Below are experts of layer 5 (counted from 0) of a mixture-of-experts language model. Rows are named router (the router's row for the expert), gate (a neuron's input weights, with its number), up (a neuron's input weights, with its number), down (a neuron's output weights, with its number) and show model dimensions 0-95. Each number is 128 + 24 x the weight over its row's rms, rounded and kept within 0 to 255. Numbers have three digits each.
Before each expert's rows: "mostly gets" lists some tokens that are sent to it at least half of the time. This comes from a sample of Wikipedia text that the model never trained on.

# expert 4
mostly gets: " David", " William", " Robert", " John", " James", " Thomas"
router:140124070143125131084158147160148126099154127088119155146105152135116104118134113080093108128119133127094118164132146092123096064121123139152098115165115108078101092157096144161158095120140120123095127126102120130160107101170098122154136102171130121156133092109091144133150121099101096106
gate0:054134108150158122085125145125154146116128108128104166113075134101119160101141116133125138135105165150141089115110137106065124130126106131137114164137101159095157110158108078165146098094150088129114070155101095100148135090126091089157122156135168118160141134130117121161127128114116161121
up0:126144131108195134103138121134114110134096095145115136142110136099122171112125174082148122136074107156095135150128150104150136107120134133141102122105136141138075151112104098166130097138100111124146100129100118101139136142135128160104121088109148116120159121148114149146141124140146135141
down0:128151141145167103088129143128113109160088114143136147109115122156100095095154097138117125155110092177098155177121137092121119120116152147122106137125137146134085147151085155137105066143165117115233125113121162111162151100159149143127146120101122125136148150135150092108121127142110129125
gate1:182139149144125133133141125140135108099133107107143138143077114149113083165102114100143112133156123081097128133091136118145140072159103105130126116122111163065111108151119116126128087115126136140114133086103101146155117132107125119167136119128136123113125097097129100130118153132167116111
up1:094104098112115113131145107130126154117170158157120127069143139125152154109172138151128171113137138135165143127139126118083117144116117114153100135101154122152117134115141135190141171109145155070189123148161140120109137139158141117094122119130155134121136142162140153152099139133104134136
down1:138167165132100152127124102096118103133126142116122125155096132160093127133086122107130132108105164155122124104140114129132122074131101103110110131136128159155107096110130093152140111153121125125130164119106134134137113119149121149128115112116096132125116131127113138121109104158134124151
gate2:119133129136057156138072135100119110125115100153144132130176133110083098120092138129145171126160165092098155097064125141137111113115150105128108110117100096113108145087151172104104118105129092128134125146130132193129140111125134100152149124116137117126167135073110152102116148128168119077
up2:162110127149143119172133179119137142135117123142118091122086093120087144139137163118118098106118146100136132103115135141139151113133106119102136139189151171091144159114136170103120074155154172127139123131151095139153172133153188161124129157137141108159144151113078121101141173097116134091
down2:161118123139102145123133124111141171109139148177120103147130179110108075131144158123160160156119107107097141112111142140175160150164148112103150094154112148162145150121182124151156140138120103112137122135149127136148126168132093123109117107106125132134166132160114159106135122112124100092
gate3:115117158194109092103152107140151160130201121091130152111121142165121107184118097152126167112138131103126121166156114107119134126096123137148144110121093084177091152132143141159125107152125124156107092144117123134157132138127146111143159123162106143102120149108142154127106127110113170098
up3:122172151163188074111144146160115111161140187124086128139135115116124139169093118178108137149094133141139144129188118143123104140158124120144163147107153120144133128100125130100115144137120144120142124136181079130116089102128141155157130132131138149111127156142147125084137141123120124134
down3:139167138193153134124097124171083104161108134098128119108132135154191110114126118112137146170145127109169125178120103126130128118153129118090146103137124121130105146150132129144119142120144081166171103141109109124088133120093150133116121162126115109126125152146123115089088145117144174176
gate4:102132108147086133105136106140129122111104125091118140118093125137098152126133112128153195124137071096158119118142138112131125137149141115150128141096097162160108117156118155131125153191151142092122116119133134214138085074156105118110122148151158142114157118145145146104098144102157079164
up4:106142133121113144122174144137102105094108174124188130078143128125121138143108127111144133103092150149117133074110120142156125128125133114134115113099135121139152166157102112097118147155118110093129121121158131158123089105141112128099123130141144103081146133149120156108136124102095067171
down4:153120129119154099138132110173102097169160140121110138070108092123083107122127137134137146150144124104114078149152107135137135156123128125115127140115112150104165121167106149091188150134166141115171139107137127102128095143103149138120133129082126116191095103094138125132108108145135148139
gate5:075121139139146119124119118119136150119149101135126166145115138136121127116154109125084143164161150104139158144173133137124144122145143117115130124121129085135150075117128095134113130100138157118112094181167116110165144169143169126123090167158142168116121149171123119168095139078138129119
up5:109123147107159143146127120132135128134099134140157146159134155123144128143161130126124091175136111145132144155137148148147159106159136119125111108119136114119139101131143100143129099105112158119106128120162111138144156152137131159079120154166054127105097092132131098133095142101132126111
down5:124104116135160149130098105117093143133090145141132111145132138173102142132114149132162163124149112133122127175131136122127132117132133143093160121101163103159162152134102116111118124131101085125123103140134140114143169151117154126100100166117080111122138127170098138111082149133131147114
gate6:135148117134095110134164085101125146092144103128132111121107124161083106165103113153149117111144125151179125114136127175134142144141152135109127118105142115120145138097105142130110109124134157158121166134130119126144129130168116148105083154156118132123184160141136131153122105129138113114
up6:109105107125093129116105126163121130098107160101145117079140145109107109155139131134130126149120122124144141114117116092122113155090142124121154098141102129113150129137156177140093078120136126115101136146173092145124096117128144130119092129157125067142115137098132140154158171121106120131
down6:124148134161107140164154129109141104098126100097137148102114109113119079135132089142118158143118125115149200135139114124129126139144120114149144113133130160131124130118095130122096124133160129088117164119111119081119129139129153125151129131172119126129132150098106100149091140120135130098

# expert 5
mostly gets: " part", " most", " all", " dis", " rest", " form"
router:119091106146121132138137128133170152101129120137120142135128124131109116112147138136127111180133108111110113159141127100088121073115110158168126083131112105111104143157091150142176106122167157130085084125130094114174113127150102117152150109154136135134135133161118156119112154123129143120
gate0:105128109126085125157149098131105183135136132157137127141128135132114167151174126115123146126205110151073131123124128106130116139105160147114155096109112079121115133121097136098159121132096114113131144108150119132128113144148167105121087098143151163065133114085145095124124149143111122111
up0:153111113124137098073143107128104096150146176131101129109119159159138153145107151163144117118123125123120142152132178120110099135101141142129128156137129135143154104113093104118138097153151091157183096138148160150131127109128132124127135126115119117137098157148116111158147186131131118111
down0:129134111146121160112119108148142147131110148146145147134149108112147092134110126098136170164099140092061141104113131158110133109102122137112124133121128136157156132147149133123135190121132123128132118142105141131130116089143141121107107070135109169126104131173095113128097148098144127096
gate1:095147129143143139128175122124147130155137127120108147129076136142066129117131148119091090138094102105110098129138111169129101127092169179132107152158135085113125135145131151130116132136105135187105094128119121113105098142154154112141105121145160116156119124161118110123186139102137120093
up1:133095120108109118162162138136133126100103133116126140130132129081158115101106122138131141165185163144094114139104107065117134105108120078096111104127101117118170118148127142147068102179158130082125145092116129122160151111179140137180111149136142157146118121086130145132087125100138106106
down1:149109123123095125119126138137143135107103156113111109135165119148176153132141138130164126084107112143104139105102142139144126114145119066131126089151134112139079141080067094146189119126174140118158133175120126111139149134103104109086185085118111151133121136121099165134113121146091140151
gate2:076148152149146130106139159163151140113189147109127145105075135130110132069167138120124121113145166147169143136132150112163134116130143124133100109140091096080091107126144111129073117143136131126165106116123138124145132127140154122152134125130138135149114093116124100138172107090118125125
up2:073106117133122124156140171126110111156104117118131082139109123095108153074129171147116108161135117110137162150104133123136154177119151065136154139103101114124124119074180116139103138153131104131173115148145141143139094128141167138169128086154139105133122112124148148107112132111110166138
down2:128118126089137128142113132112148125136130110117135134151111120087159199138135122159133167120170119120153149109139163113124179151115134081123126123101096117124127179103105130121151108156093141092148161154113099128159144146147138131102118187103114139088156121186130119098111140127098089091
gate3:142072111128172103150112137114143128120088140118135120131101142116135139081141144122150090151149090153175113144139134112093151125108119148131146131112093126146114142118132133119129132117119073128094140101141131155105108108131094117172137155170114180104117077129147134139150133166084121153
up3:087135125103140133170151127150121089086107112120075118143104114150099092116114132132160161130156135091194158151124101129147131107133157082098101132157160148147167120123069156138117143092117130108096108210153135108118149111126130149130098117130172108145099126155111119070114133102112158106
down3:137123154123193156132099153158135130142126170095106109132146136131150137131142123159138126142158122140145140180118144180101142118110134122144132122124126108113151112147101154108099132085125185082106072165143102104136102138147115114095155156100087114187096120098056144137146146144106124135
gate4:098097117136091118098120124111129123138148101139066136127108160127119109124143106174136106133163125140111141131122161137136098136110190164103087117119110173141143160122077090127158115176175150064147107130153156126147075143128148161092114107100117116077108146134127119133102114115115112091
up4:103181118105092112139116128151135164173146146124104124116114100129130122112148151113112141136174145122144162106133154137124165120092134130110135089130086130120128154123121179161129112160149155188144171134124189133127118161090160117122138146142119173158120105135129132126113077124149140140
down4:111123147127117178157105123113124125117162136115176171147140098123155204117154095132108077134115101109120109128147095140135106167132106169115108154097077124106128118125167120124141127157167144141128116101114136096165147149122144103108124118126146140103130140104087109159095134109145119105
gate5:102153118114171103098155119137110213096123139137098151129116101124101171107149132126130132111164136151169164134100142124134149116113149129126129121129113136078163142147170126144151121111100130104119126152169119107133132130157125141174127082130135152116152117104136091141167195127126148096
up5:139137107112109157140090116112140081167190139130099164146147131130153081174128142165132116104131127085108132100136139135136127115157129118118088165092150115130142143131131124142135183169120166146111138166131120137136152162118110114110076137111159144114149149122115113135132076115108145126
down5:112128122115195119097119141151142143116109169169128098131095176122135179143101107150155125122145107138118114159133124110123171145098156183109169101125125158111129133134115091170158091111130138123147115109150140114126123121108117143124128108138111163145131102131144136161160153135163146105
gate6:133120108135121124106156145183169191060138115107115146166101116143085126118156150105137124124167149094135115156138112094097108086054141138134107105141134093136101104145126129144145117091159139119128083139124127123176097076162108097140143157144141122156149124131099141129125140121125108116
up6:130104146166121124137159111102146103146141152087112116114116166145139104112104064091085100112092131126112101121123118142158097119186123121133103148143094156121136122131101137138111086180145147125109160125119125155138158136110115111144150111133163166149122115103114161104180100118110117121
down6:148175145118123140128081132177127116166080140108125115177132120132108135109127156150167100130137157105139160150098128165141125064107127122099111091096162132127144131117156130124088116132099113108125134114135138175140125158124147155154137140108139152145142144085127138135083117104125102138

# expert 19
mostly gets: "ij", "aj", "iy", " Kh", "j", "uk"
router:116135168148080121128147089144200152096134129126108130126103161130117114135156123071113101123134109098116119103124106107097100100141151136148115106131099112069097123167117158122138093132165134125101117133100120134148116099156091077152132097157134169142144126105100137127151117108126089120
gate0:097117124149127132113095109119119128137114165145161144127120160123130118120107104150133127149104176127177138133155123110140178119122112177113156155151097122120145163109165134140118097147110135170129169157128144169149135099151136110107129138101117137116110141121073155117077129087145120071
up0:155148137146124164145130151134118150103146123144125090128129107182140130138142142141151138103119127166104185170141137163114131187121092123119100147153151129095126140142142108166097107101117136107188103112120125123120138150113092146128083069130069090099133108108159121094111119134156135136
down0:101094098107116196128157137109136145109103118141141118090166161165169122117142148128147117095135096100095137222120154134140078133158174105108083156162150110140094135124165142128102109133128161130139098134138141105118106139105138167138123140164131156125112127113156130170153161129111132098
gate1:091136129130168157157155150115173114132108122141125140154149104133137136101120123145146160149137134079143157147142157079101088098142099082124095139124117154136131127116105125149108149132146134160141086165065138093157122141137112137165142062112129117142168138138140127144136198085113121134
up1:129115129131129104099080107136122149123095152110111175107133176145109120083148099137132150132134111125137153133138183146124128139123093119160128097142071105133098123124192129137118105145092121075097124133113101111123150140140123166166115159115165165132118117165174089127139111148161151141
down1:129143135133132130156142120152159093120148169161124163122142104102155117120149131118128118118145148087137140161106110106134126099148130109129112130132102084128122102144166126185108114103144128111136151124095138058130115105118111136147148150093140126096155106151135132108161128115169137144
gate2:097121086149117129089143168120139158095160152098129071172135158120094126124148126131084115152131129153145141169133143105117144110125102118184117128117155087131076140117132150168141113137159151130120122147136091162167141119153105134148133134155132167125148101124123145132105175082142114144
up2:125124161122168142121104117093171121175087085140147183149116149135148101138119136142124128166145106161205122131140157107155150110107108114111153142058116118160116134140157137141093147123087101143122124170122147148124144133149110149108110154166131138106112159134127131111115154128119149154
down2:161163158147161101119098117142189112124117148114104143116111126124139145142126149169099126170120109162156166082106123145150120119113122095133127148115174143127137139112146158164123168135144104090149109117111132119165154096119143137128062142137150114134135159134126087126147107129121141178
gate3:115119105124134172161189157122142106162154131122140149142141133146113119088121090128132110166118175110139130150155135091115135138133101136111104094067093099130109102129120142117108156142163157125076125111061132097158118126152155106151175108135155143108139148141123162138146126101151150104
up3:134138122139137084119121163131122145096119115156079118066122121132141121092116134144155125142149140135107141108119183147099111098122159100163148180152121126106116119099118128148146135107129139127171106137104148144107103148062147164135109131113174122147137131140184097107130136149117140115
down3:135134128119142130142111124143147147122139148142167135122147140159138143135111096093120137121128129111111122116169126160145152136080103129154129115116118107161071139149108101114100131145143154162121097116076133087115162152116150083118158118122158129081124111131149125138143069118160142141
gate4:107103107147147106117138139113174148129112101113126125123125143121085128105150120110155148151141118095100124159110177079069116080115094122127128122134080109156120117151150172159128094141118171110100125165110119116116102085117106132158117125138125126117161138157113150134075145113172164121
up4:137109089086126123145112126090103135104107140117129144122106108177131132185178148092101152163068102141134131138138097157181115151117162202127087087166160128134141109124131101130155126125110150122096143149127168111110137107126173098098116140111127154129105141137097160133174123127099135123
down4:151129102138119119141127158097154119168100142129126126127126115126124116100088113096133113091173145156072123154140107116177103112143134133120124107108086107084172123152150143156109148111094099098109142102157138113120111100112108154127121139114162132126183180168133133157150123122158128154
gate5:116132052102107174131165148158163133105105116105113129123120135170114136122140117109091101142136136081156115146156146156093126133097147143122074100149156116137118098118152077133134150148133147134102136136132139117141067137126082110132133156130157157117146101121156121149126163140128093111
up5:161107110152111123111155119108120180116134132145108128169140149062087106121150117073165150152110147106143109125149103120083093117123117133110126131116077098156159178158126139089146125077140138134117127143145151108116127128119180155143123105153094153113133103139117151115175085118190157107
down5:108124084155119138155133148098188164123189151229144145144157123120146163151124131095096123145145128109130102110135141090109070105117130138154111123159137125119152132159135109136123106121097118128126134132103155113134106082142092118134133098115152133132156126134103150150137137113169164141
gate6:114142131143097087135141143101142160149105083149095084141134160135103151137119134115146102110141178145136095132129182102139141124132125143112154150120134154110179115132120162078082126111126110152129125142121164189144074084082133067137119075134119156153121110168130113088114158105165136086
up6:116105088131130149106101141128128140143175128103110193145115122131126114165176090128141095189126124086139130121134097105123135134126111157120160092159133118167184157083112133152173115149137109133077145147162103124134140119124119090190132158138155110136138111120115143113114133159127121133
down6:124155138107091112065107124140127140147130166127116128089134140143150131113086129151104118130117170129136124083105138106178150121131172167136123139101162110154149113127100125107120124132159156115098163165141107099138169154142155091146131077110120087134141168131150099129118143128130136130